From a checkpoint of a small mixture-of-experts model trained on Wikipedia.
Experts: 24 experts in each of 11 layers, a softmax router.
Training: a variant of Muon for the experts, 8683 steps.
Below are experts of layer 8 (counted from 0) of a mixture-of-experts language model. Rows are named router (the router's row for the expert), gate (a neuron's input weights, with its number), up (a neuron's input weights, with its number) and show model dimensions 0-191. Each number is 500 + 40 x the weight over its row's rms, rounded and kept within 0 to 999. Numbers have three digits each.
After each expert's rows: a language model's description of what the expert responds to. This comes from a sample of Wikipedia text that the model never trained on.

# expert 19
router:494425419512533499501456437502501504505464451519490494486471501440528499490487549488551485498506500466512444596495555498500478510485543492517496502524504443450530549527492460592391486460477555476546501522472468522462456492511577536465535452538494518473528451530450538585500511492524517497524488498458471465515565579473512502502446541559475512475539511600521517494560514510561452590519539448464539589406476494571549502480478539494552537438552427542474475521528500604504557538440574469479481541509477457412505498545492563504485446495502479495439530512577533510508482481559492503
gate1:522437466496512469465521497436419569474491500462532548479445530478500548551409545516558500558462509511390475521467551570532539446472478455511540490527622549479497460487459515528478586587484530542496450598556523538491434412461489496528518510599602483491569515492496512485519586497514517524544442465500434498479493475495503471480510511515524491521517511534526558457530467496481579475548517456486483532434552524474476455549507507524526479409476486479487501515477509570494555484538514503512463485495556461445498524564463495488492515509461498507522508473455509560481523408470514527
up1:431515459550456482553486535475524437547552509509483484518449507499556548440510580437538518484535487515501486524442512551528559522452491448487498531535584505533483501495526455486507523466543499564547503490463505504531506469506491476528520499520472483510573491535544543522557434579589454417515544501515480554454562454477533500536522463529554573563545538531518529584443592548485542540516475502445456483469515388426569508591485459513516467494470529536508483574501536493515485427496485539497512482435497471571456528527444517485576512537453477497474510483518451570507487459485563540
It responds to: Capitalized word beginnings. Opening syllables of capitalized names and titles in music and media lists, such as Ar, Car, Ed, Ab in Absolute, Pearl, Outsider.

# expert 23
router:480489427471487462498535472355520556550518490530562544405561541435472522482436471489441486479433461483510477566517542516513538530522512578482498481512475457527477491557428468509539581497462509432521473463568477595469470494517505533490542437486485481489555469486469541511492486505547593512484532440478455524577538525505536515525536549497477536502563482528501505537494571535514505507467564469448499525487540499593483526504456460493466576377515491547511499501533523511455551519452539439477492533506508536512487516512512507520453480512530537524421494548479489461459582473516483417
gate1:499525495430475495531530503532438483541486455493585433472418540549498517501446499543470415446575524422482485494447522539522465495473463422479393494485459546478428510516477516563552486510476551512543548495530523497445506462539483488533511474450483592508427435536506592478477519507560535472515531496476561485400532534525515543544535530511483473512509482499544520522429441530510509485461483415486438412467554538474426527485542480558532493456521519479521444479462462528521594475524478469469480483473464533530505470477410534497508516465500497479483526468523522467486500538433579457
up1:454470471537547542470457554489462479481390488426528515563495434496539413483479403504515529440478531585505504459448523454451547506540522508483554475557481512455479481500541510491524539526554456504419434480509558477518518480431491464426515517465489528442529501468563429446496563537511475574555424458519514541557443553471486511489569499467510478515517444547491472516505535501582498518541494532454499503487501498553562596466468509432479482511509484474423545418435481489474538494501497503553494524481506517506486567484475472488390476489511526469476503581513484476501548482450470540
It responds to: Prepositions. Prepositions after nouns and verbs, especially in census population text, such as of, in, from, between, into, as in living in.

# expert 10
router:450465407489491503546499493448484532531500437531495458516512495496478561466430537465514425437492487458536459515602484474527450523501501542439454448532510562453499564494558473582449494546509511449521498437539443557554532451418559507535527363551475523537535493541476493500476484480504479527501511503446495496548513485479493479502488517505457494471531580459503545419577524557479461496452540465435468495511522541576455555508506448457432557504503464466481570504499500527467495415473528412490448486461484540557524510555524506499483482524494486397472540503531477506436520499506521489
gate0:469463455594462484458472501502477491476492433516569500494486489453472490381537561508494457458420488550452533554515524534575433460443517504492453511459497546500471486464508497494496421526488494455565502528455507478482509530494484468530546443467513491471561512468433587553493589534440494464503500519438401531559516496456416537590576480531470483448463516500514536541525512455439482462565483557441477497501515498443496539526532443495471523474502478484520444525593547464537458554554507456487484567436504510521532477508539509527514510550551493464490460493504460420512472454496515442
up0:503459504501473477525551475461483516568530501489511567542484512464519503479494524528512532480508508510496525481478471552577471543538538458470499439456556419524483505469475495467494468508505554534466528450530524626479484498476456509529514484495568476483484477559447517492523507494412487417479490550549441502518536507529492485482535544428544536448488493506512491504479531499491532536455538611483507462565511485531549489428474545542461500451555520422490629507451466445496498521467498505458455499499540540517486485603420483491492479522539571525533609504501455451635506471514590489
It responds to: Infobox and citation fields. Coordinates symbols (′, ″N), list dashes, line breaks and field parts in infoboxes and citations: ISBN, OCLC, years, closing parentheses.

# expert 17
router:494482506476501546491496529467498517552555476549542532509473525487478540439432574519560469460449453474576393497502505445486522531398526508489512453553437528482541478539507473549468568452482506487502450462557486440503505498461443596508539423536530502448527472563529578519482497425535497497497540518490489479536496555478513456506522527522515548519552560564545530478480539489488428504507553429508459496551528496547418496441534474482453507494544387476512544508530487545457554466520518446436446522511508577473483559530462544516471437483516562522417510506550544512474518508551476528
gate0:506469507587508543508522486455541499503521513462596538481458406540443501573480547503517447527515541501451449506538496507407442455504483520512558501573518483533491467571494549490517516499537543541546441457574510483569446513499559531467478457535465479531495510528498502544438576448469469415463473484448506456510440608508500521563539502459505450598526477488434495541504542512542508497444490559441511501556508474563513421501485486456545529459441513479496514442477456488504492477502578517452485483555492508533470512530510495503530529532532535516529524509463518476504521403565402553
up0:510474476535572499485558550623439465554521492454455493486512517464531478575440530529554477597440483479473555497542556481518522492540472473502522554421487531537478480549501497497471481502501458447563520507525490540499437535476448495554498505492501526421500497488470458463489503464473542428442409505555470535473473548479522474502505539414451484566486554500511514504554458535542519561582457492494561451571490515525530451535444521395465482385476477461527526449529566446568509481498550488535450488507508564462462516541481561503532538472544522496546502451502501517524454497509474492
It responds to: Headings, nouns, decades. Words inside section headings (See also, Early life and education, Biology), -ation/-ings noun endings, and decade prefixes 196, 199.

# expert 12
router:459467494468492510525494507408494517515556456534571514502546533501425470493473478496573475488482446477510480515564511457523474540441521579445430450513503498527526521505469486505458540496473517484601501494503466469449471480504484487471518488550500464417530471508494490551439486476595514555519441482468418483567481517447532490464493478595459547495522484524561498472466537510510479522537518467441443533451535507534386564510427487462470494469557452513457534511524510541500525483432496430467501506509571576406488489561487494511444450444526479528389537546514495507450486486593478472
gate0:471514464587457489504487448523496366490604493516526503519518525490455504505535480511460446520569529463453628491550558545469529540500455519515469533458464485516478525496487492484479522474552410452513567465484580506493449439450518464510548401478505567467550442489526515537479485417464529522428512528487432545533526414472514512505453559513546481451478427458500558480445514478501509507496461464525485542532465539464510486478510451470472532474494434545527475569497574466539510413506496519522541572508491544522522484484453538483497483474469463446501503554438494471571514465482479484
up0:481497504528519497561462583485487492479476440464496435512400484431480569487458470459497482511498508518540540503572543532482495555532478538533456459465368535481501532459471510487470526532484513486479562564520520408486452551534553520482502509519545449442470510526574525549502557451515439580534524558459478545538466507499489486454469528466513495458492460522455491553530525434454491498504494506433408473532442500482483487439551499568413525549468518460475540472522547522466463514562442495471494512498479532433548493460531554431559498536560506496510507512437520536536469608524550519
It responds to: Sports season narrative. Words in sports and career narratives, mostly the, during, after, final, League, Cup, season, contract, runners-up.

# expert 21
router:469494407505487520452518453428539580435459401542434532500528537461505545444487521491499487445448478449515488508542550535502448515389491484516515479520469511461534527508522478540510488481482558476473446477571527510455489412493573564545494460590507437442564417508504547558484464497479483493527510482521487495535530546511494470507508547523478579477497527466525560501593576555502463469556510463480513510421517549507521548453438441500453520504492475418487475488499509519466496476464492503449491500456541493420532509563516565494468477500565506557425427487488505523481538463492469440
gate2:492500521510529399447529462468508579405552487518532514486520513483546486573561573497501429512535506526547475456442477491490505522497503592455450517523470515595503530507438549528443525509478455613453429473557533524519522530489504524500505503497477431522576547452563561421494443507487523562533567462496493531484517558451522494510433506500539459470511481535516496586525564507463512509514487526539473499473548556433460473440527484513449443532485531533482577450523531462456510435479424497491521471427469542522473447534555529459528509527481551508524522459522564457477544483488484510
up2:492484569454432459477498439487546455537531445546406507543486570476455470492499527479528526558451466493504497484449486513470486464431414521503518482513459498469492564467467492509535481530514500446523523492463481565542486427504477556558540573516404458485473587518441582462450462489526508467496545471404488490440524565455511544515520536493447507520547501528482523542469535459466475482478508433506538513544566401439477526497512546510461439492481495507563548410509458463501498486410461553588477509506536478514416490477476494499480443497484530540489522543472540510511531468535452573
It responds to: Line breaks and punctuation. Newlines, especially blank lines after headings, plus opening parentheses, quotes, heading equals signs and dashes in lists and tracklists.

# expert 4
router:464462499532531433476482572437479526574493498495475492475474501526434465476473572556508476507409470480544442519522559495552481503432542525429506473514436517448500524538549495594432522481466544506565487450519449523511488456423483563512512455521512484449485471553501534551429476457468533491527444450522456464537550545464515433449405525509516498525556498517547521557444564479490499551537532484474487548467529525506491510448518424477446509419597438417509498463548531516513510479517518484486486479539528535437494582494541524475491478423537524477423501538528554537487550477494507466
gate0:519451545483507494504526471556440425524462492531503544518509444537475507446542538522451509507459510477459510411538576545573553468553543460528492540481466508488481523410470496500503521486448433520518443506511420500457512487513525462505565521486460460547479542458500433506547510485509516513482484518455441525521524474536503509504550523438487573443500550531561520562542455436467541442518504580431536504473427469563418573535494466467430513448583448466553498569484493506446483447444521540488452531596466446513543520541490550471506479514569490507508471569523470481526509551529451462
up0:472482576441410575499537485458546539446557468477493490512485455505503503538478521499545499550523484540502521518562512499489527533482547507499559512478444520544515512502527482491508480452526504500483534474547542498476412494551521440487558443547526526507404598554468479546489431483617534453525448464553456470515537518498472504547498502543562493480569507508495514535528485505559443462501443499518500491576509489495435548537508461498480360534447547519508527486439486513487466507506471484485446563493513548551542538477557452453551549550505484516499481557434480441538395530478479423
It responds to: Common nouns, directions. Concrete nouns and word endings before plural s or punctuation: guns, warheads, north, southwest, million, road, city, water.

# expert 16
router:460484526539515470534527627397449501565524498506545484488536478479466545454478549550487502421507462492537452541509509453513505517473548498514488449523488454452552492541510506513517498487499535500479506479553421497492476460500506525400480450547498527447573453572509596501416453464488559515532509489514505434485523546474516405463401527505460559460517536547471496477523542470535486516502517474498477526496507534535462564420472517528391498461552429458458486462512572495503584497463477454460551522487538552494513535533499561524527468478522533491512462561517551506467505425463434507
gate0:527440454504449544502559504498469443538533555528510508463487497446504508408459522420516515472465550443544464554532492431504473468487531526503596437517510454457500497504487497503495439582468494548506540508455490539471489451440505497371485428446512475569475486483453420518474468516509487469514535548507472502523533550535568489512459431505522480587425443543568420530495478514577449469469525521472538498586490536436518546513581527492448487511565544529510516555461458512505500536525453501420479508550512542459530459470486524457474435485563484534551502496559511508482524503521531518
up0:490425467507454542431475483508431505529504515503506503495436506469477527441487471476463481519437432421458474520530498519525471526551549532517552496529560517474573561487461530517445505461514537549489466487492501516478436532521441443500444511555545500554578542391503520443478483478525437464490453510530531516497547475539502532453514520535498485516506453443507501486534496515485510516520498548503576417545634501449543531440563573505547524519466423542555493496458484526436500470491532449483501487494492537489534522535482529443526550432472522450446467405577564450468461477481489582
It responds to: Comma-ending name pieces. Word-final pieces carrying a comma after places and names, like Francisco, / Alberta, / Fleming,; also country names in lists.

# expert 13
router:532464533493541539456490436479471535505478523541554536501518537449511590511469514533513490515446427483526403531544556430560533534443496518511436506558434502504511525507501433553514513452521567500531433453507450523467476459464489585473512471595491438463505460512475515567457542450549550531542456449503492527551601499488485424542471542540432565532545478485537527535499568499518441580508582461470533481501560540501470505460466479523477463462485435522498491475555525563512547462509504500448481547476481482474563487492470501520525474486489514454404520507571546537534535472483454524
gate1:509567472483524438462514557521514502514552452460506480545566547461498485533431510540517456512483434467561449402553502433470443449563516530490539548555580418514507493480492474547457522454517536532470477483528484484506561450525467457566565448523490480515588453500537424533445517570523549532536489490517525523439497541532518453543603509451458449532458452539528540474496559522544509512516492533460495489556444487457473465502521529423524485502510509558474540481505548445522460519550474482502523496441519505476463510487574391545527481567558481489462555496496509501499496516451412488
up1:477478499498585465567579546522530515495514548470532538482417522474542506527524424515526565473519490466428455512499488546473566426598506464501592508510518462515507480498532428523477576482475504410475543491533535527512523486417494374539565500492510511469509490513455550484472513511483496514578479577526530478549441563478529512455498520498503480533537476528460513473460549591518486491478452523500602519520529522479436524490530539507503468528556459498553553560514536477381505503541497522486544472457568466474444525464466499507509530546558552482547517479451481507493512572479482468
It responds to: Latinate word middles. Inner pieces and prefixes of abstract Latinate words, such as reluctance, intimidating, velocity, identity, issuance, efficient, comm.

# expert 6
router:443504477471500451540487533451597517489473479478502502509516526472490562433489465505550482448430440502536473520507482434547479511459497499532513460510467488430515473559520485488464468475483514479592491393506477518523504397494539539511533416524502523462575456505505555493518466468557532505504460490430417449568537518493516493504528537513433474514577540463501480506430498554528488535506614488512509566460492534546468493519402477521482521502528422499474482485569520553476507476485594396493525501513490538520533517602498496519465438515518496535491515525495521463409549422507486526
gate2:454517505545524458512503498455500601509474422498455570508456517465575534460498416448494506481434526488496480478493518522524440497447549479462497566574553448446477517496497509465492505443522540491604521508460538554529517509517537477492466426497474533408568454482514539489556504425489523481492537513505495497552546464492492440465462526549513494455547538499533477441435517524537474508552493468532609524485519538462563445502452511532531522578518515521473499465490471503490444440498551471509460475431510489503498551529535445544471407566486450570542568500493479496456513490455530612
up2:492513426507468532512469491561516536509535456549393463553495489480555515563476496541453536503513490511510525520472470463531529557502495471453504535476405508544556469456475489525529467485529467477466507467544555444544557520523506457545576530519479545571485475518360538528511466552538526572488512539605477439490483452496513558549515464510561522480466513481455440512488547482449550504476526566528465468482546541527446519483505491419462539461446567532511458448597494475558483535510471484459509531511474497489491475478414501555538490428456570468438513510428539508543549458501500510
It responds to: Numeric table cells. Pipes and small numbers inside sports results and stats tables, like 22 | 13 | 9, scores 6–3, (aged.

# expert 18
router:520530432521516524485514484459549547464512505493542499519517535526519527435430481546553491517487444518497488587534491508582453518424493480462433499501455445526521490513524500564442560467470530483511445465467478495450451449506528554477543396535435439458543485498526518517411498512560528534454497518526474482505587522529521497458520503552482532524539514464512522455516545503481481497482526496459441606440461504525415526436499454484555502481495484525526595422593545575439522525510467442463435497532533540462518520606501495485448473490505508487432483530549545520438481493553493472
gate0:465590489511513496471494477478519564472522441501534440489502445465485414489483454505534472460427486485528509505482542447504484492530425526457473511571524473613559535512534459552426551518514453505465509482494522422471430503468554468472519403523462471443489488513539483551516480585480453528560547500614537460513509509458459558510478494500504536416492458559551426473505549473474502510518532468492480453359513503502475563495513525521490478507451513515453495492423482484478420480474540486487518532532521520540511482609485519512479441488456562466546474537528492468544507490466466525
up0:463566498499488515576440467555527465512534543438547509490445429479463472481558484470527456551444497500547463542564470560519472568529541439477486565513517548475502507519474525547476480539560509544568512496468561529479439477454556532509527544517452548459489477483489501544532510480475424598517511531500510548440447441485457550451575539562547474549513506561564501490503454482521492502560559516558465566461500461446486466464466499461510467482540441520522475495516596499497503512520530488477465539506460537443486482501488496542464475459413522469436544469499614535447547533536578471
It responds to: Results table headers. Table headers and medal or stats words in sports results: Goals, Time, W–L, Silver medal, %, Team, cap.

# expert 15
router:481442479531546534492497563443588520520545440516553544480550562485425507506494493484490488502505485468546510515511476475589454501432587520505461511500490462469527491528573471554498532451455552501497511462583437524483434394446551538426483477514449511486530465568460505532458467447506511498494513466437486537547541497428515418551485537576493571510539474567494561486469556505573470553555540499477463542534539480559530501493448459447458531482538504529485535488517519532435526441480490451472423499486491499410497490531455517564440467482549522551465485511518494541477516440538476512
gate0:475458479473547487487495493557448483546513510521495480564555518502495467496581463489490549444534476453486490552518483471514466471481540526462513474517481440473567472464553509529560499493542551540495509525536438508503536519503456474540511508473458472475450451491569452513440470437508549515448431541430482531437425510453548534557441485468491417463475542498501494554490386501555585543504498465545534545497512496542470434524453466541487568525554467491519487535559425418546548571543437502501495523421487501531526563548406474546493576502551542476541522471559482529459480457534502490
up0:513478519526469520497491478507516395522520440521519455472544442546474495468527433546502528515443542489493488428510503538526541441450466435438498441536488527438558409505523538520544517471487489505498430389509519456465432533464478423518543575501481554446475501520440532498458516516477490538508516477484541450539610486574479507522551518499446523430497513513432477511534508520459528530509554485461485453517480436478544503533510448539510470457492469496441559491499493503541556499512480450507453505524541433566477428433542504512517448508568503483467461445446551403531493451474562436
It responds to: Sentence ends and clause links. Sentence-final periods and commas fused with word endings, plus clause openers like which, when, while, but, However.

# expert 20
router:472458493472532533470478468395496530513495462500474551427556494462497540482487469517522493452508450494558406517499518518539537488480510459518448475502428530542602513542534499492509508494473531510507443496523446525466430465437570493501515450528501412473587407552466506557482427477486520560540512455401440483557578563451513457442479535536474588487511589501519545494549535498490461508485535455522557492488508524541543540546493440481542524468506494528495525498580534517456530435478487492491469543444489540518510538497481474534485500494513520433500497573501482617445528460525476517
gate2:490441520546540496550499478458492495497472526436576459527513482475517457447485525466463468492524453547491422491531429534484523515505531525524494426523512524467572488444556535510479514456527480459557515453457460525446532473494482411464474510450529465466559453477471495583484424509562513510559469556512476573483499521532525501573440472476490497504487458488512491453543563512446496520468574501495483456505481496474462516537519535576465457542508495574509503592580484538491540561490526515605473478498512471482462519411514614457491547530474577468522529552500467624531458458486493495
up2:533538447526482507387504538561563533449525466539585484530496546517511553532493483453504512501539552557441513550525560488452546544491439503493507486518486538471475485579449527499448447468520394558502531548540437517492567579466528476448459461538532498471502546494508489527464543525514506446514468455504543516518508480492442485463499536528478522460511533593509506507428514452483430475519491538426503508635502457473473490447436496473544604472512484508456473451472522477523473459490456455403509542557509511520536504471468480524516521535560485517493525538443468443563488575527480494
It responds to: Verbs and auxiliaries. Auxiliaries, copulas and adverbs after subjects in prose: was, has been, would, not, generally, ultimately; also line breaks.

# expert 14
router:503490485519496499531592548489544612526422513498501536460553520482467538457479497570485427502509479470522495501545533518474448471531601570509511467504475544504508582505500477529440515433490551515496475471516477505462455518469524565506484477547454508456577473563481519551512445446529585533550476470469503533533553511539474481484530562487478465534514495519475507436499525472530453552600515457521481538486521532561470487494448479465498525492606488447540522458593562515476508448468547447399515594529524560478528504551484505582491471477543485468479477540473522490462549456507426508
gate0:484508467531588441449522509545483575489543471524471540424459532494497482495540531464527476495494486488549485472541533539512482529503441535470514486465484460534488489517578526570491452483452498499466527455495428494473514500519490502544450508506522482427498539517474471543582464473498531510536554481549529539514455550475491449449510482528507444485530466542586469579465534497569534579507539484458487538533486501554475513437454504489541530513578532592533557514432512542469489468452581521486424506519523519329469454462492472551471530500503532529509514578390495462521539497541473447
up0:520485462538595442520536469522541479497509452487496398457414468473480449489454542487492483514494511511520439429493526477468556502513491497519586645500490495413464459566501455519499510511517512528538495490502523480547489438452490532514530509511504506480531571492423511480574472511406519487494478469523516551527482475454509416468494542497477483464479474471541502520528547441492486491518580566444461448469443506523469544580511545507501527512542519545462470441451474513543518545532586523422508474448533497456499485461486546478541469557465524470440571566459560485536513435526428495
It responds to: Conjunctions and possessives. Coordinating and, or, & and possessives his, their, its, especially joining names like Detroit, Toledo and Ironton Railroad.

# expert 8
router:491520403469508473469510495532530568564471436514472528513547521445446529482508546526525496422452470492545494482536520511480464531500530480435480435518482550500565549573522466509488499513539526547492525492482447526531508374445558519511478437591483455477524452529531545529533475468554552532460414418489462489477523524421568447468475493509512512461515577471562549522529480473475427524557518505514471556448464514547502506474469482511431486441576452520475494467480524539524520513526567456480509529505574504498504563562497568525452463456574496560492535517503498481456535498541447420
gate1:473474507505524497523472511405552503568500528530500417479524490549446509507523517494502568509526491518464509519491482570498490442487444413460456530549506450577522529525452480417518499408533486532595451572537426538497474478528456528506547498505502473408469529584542538488511421591483518483477551527549520484568499521544508465449413510454482522493503553496505484506586531556493513531466486505528530605463480539524495546489432469515490497484551519540485505534464469489451488466531502492461461472498545446456474517574503541489508496558514471589553492500459571501513529492561585468
up1:472479528492531503539481536517475549450482449545593496493528463490492525543467504465582452465484534506514445527548516575515482453603504492491505519524506575414471531502471600518482535508510484473533545485454523484560549494537543464523504556577526517485485498488517501458558475577498586477541551486516512511493460478560485486495499485534526414517502487531450517461458506594594488518554549446562538533498481514528597507450535535426517480451446551462532458424501507553572558516524485485456529538545496485450539550583532524488518492482484494490531538511421536498408440513526500503
It responds to: Capital initial letters. Single capital letters beginning names, codes or abbreviations, such as S in SG4, D in Djokovic, M in Celeron M.

# expert 9
router:485488496566497447534516576543454569533469462508490466474501557432482544459445481564507492487473481488521471558491582447496480498481488491469485470535457499419497508544520470547434544464484497493592425459484458593479514460475513487393494487532475498494516471513435538529421415457500480515507467488498472476474506554473568471454420490544492482511538530601521524469508503487523445581527550488488448506441488474610472492491451451475506511506510454503441505470530582523477504449486562519471457488508572583474525518555496494525432455409512517479474493508544537523461496427487448493
gate1:547535491548440545474520519533453542508469564471462476461544561500514529491503514520489468447449508408558473491518502470537511506504559554599574522550527495499481487575508547546456451462523485424507416508542531491514438499479523503435512357493505477569460512458481500476551446493455574482496562515460404470515453534479548554509471542503441504578442532474467441466484520501475497492420578526555506463460456513503480478533540436531453526537525489491531524504521477499460514463490499528457521547440547425503485528470532514511430474449490507493434527440487541510567533495470468551
up1:585513529482513478535534433576504534482556478536503484466516487489516510520472513490539501557469514485498552540508500435492472563501539562447429437465514532505603480557499492500524517482481558490466550509543415536524545472593484488583519557487568586501517487419458545492417482496522567537484495465484495491578530395490501532502476519573519556463481452514491484434483560540500497509507499474489463523481489509550489579525523515503504563498505564546462534507455564452538513511484580500487478491570547541486454510552478504456394498430466481477560454475501525514535424459487551522
It responds to: Name endings and first names. Final pieces of proper names, places and titles, plus common first names, such as Spokane, Gayville, Ramírez, Thomas, Campbell.

# expert 1
router:493475454538518522545520417487467525569485544544553531489492486455438489475480494541548530524487457461556481530488513431515519522442511539483458476553455470514444537501517436529455557408490534419527434465509460554455527464403477489483539441523477498473498402517541568613468487471577547583509519462516461438537555529415570412515512542504443487440542533535522544508469558525564498535508528481506469519549483563535480526457497506479496512483523451516521495521525527520480514516499450482468459514471514486510541591536450555579467479530545519517467547504526539526501524510524450438
gate0:499447478482489536506498476512537573540479517491581549528475460496409437500412496485548512524518547515446470461511478483470467482447442468457426480453526484535482495494491421487477440441484568493521431491511419441551441528512546371461527517534490438557491424549534443476487513488540463454534523515445597494519487537546567504529478507528441492551528506531522447484478418509462482503527537523491516523430471505608489490459480476425487552455534469518458453499506526513517493463463520505508549476471484538494524500462430526428534448468541571504504500492535521434536460543475486557
up0:512535492487513450513517534556505431456464489503460489491534516519570618546514442551514529553528487543547442504510482512537444429532511441466468564544507526484483545530531543548528449473543463455471476439431438586510539439530516561541490518485425544482565515473465544528476481489520537511427471476554486536550552516457458481508531520493626549464516518488501520480460494532580545587442469561499516505543525554443476574547485450528465438490535496470456548508458536519507437490551518556436441504486497468558509484508437533442457487514457518448494499563536491483515543508500499477
It responds to: Nationality and institution adjectives. Word starts of nationality, political and institutional modifiers before a noun, such as Soviet, Roman, German, National, Liberal, regime.

# expert 11
router:514462511494498500474541525416475566487534525526548480436546517445454472526515566539527463512471477504575469515525522431530481465550546531439486456531400478429542504543556448567510547524420536450510490457517498502457448448454499547469478454517467450487593483557479495542467499500469515586533528478463491451539528478458532493508458502501510565486546555540515482475546483509459450548536524419439459505494567555494496488481488489483546465434486416493506521473613517523419529489504564441495471474495535549446532502507501540498494436444494564544423485583511547540492511468530485474
gate1:527494488530514483443450457462521493526436519554467503439560478466495523576516474493491474470515505463450523507509530461575531487452499532474485432450524508436549502501466462457515572468454487476505510517494461502473577523495556499575521470474480487454604549497522408512470520485534532523447515524519505503480470529490545435488461466483444546443565496549480551398469443534504411568473482560480490502573497529575561530598499504441476491440471459442514529500493479514437572455572509503491492448508414563496531527473503486436488418495463513494437489480449537507445459459463525533
up1:469519534494422502519521588409570501518468522530501497519516488497493520536449496478444543476479536538431525515519476531536579546526505559402512498461531495446551562515402447503541436449520510464479500537507490481431541565490547466552437531551482562512500543437468405557490510467480508497476468478513554513467420499504513485494539486551468522470501538536498469463352485583487448504508552509490510507557464508526523526478504482544573509524499482472488483511428543473421530500583472555485583483473468541549540456537523523474528504500465550476449495499465512525443490452481485558
It responds to: Verbs and participles. Past participles and verbs after was, is, he or to, such as known, used, released, reflected, born, planned.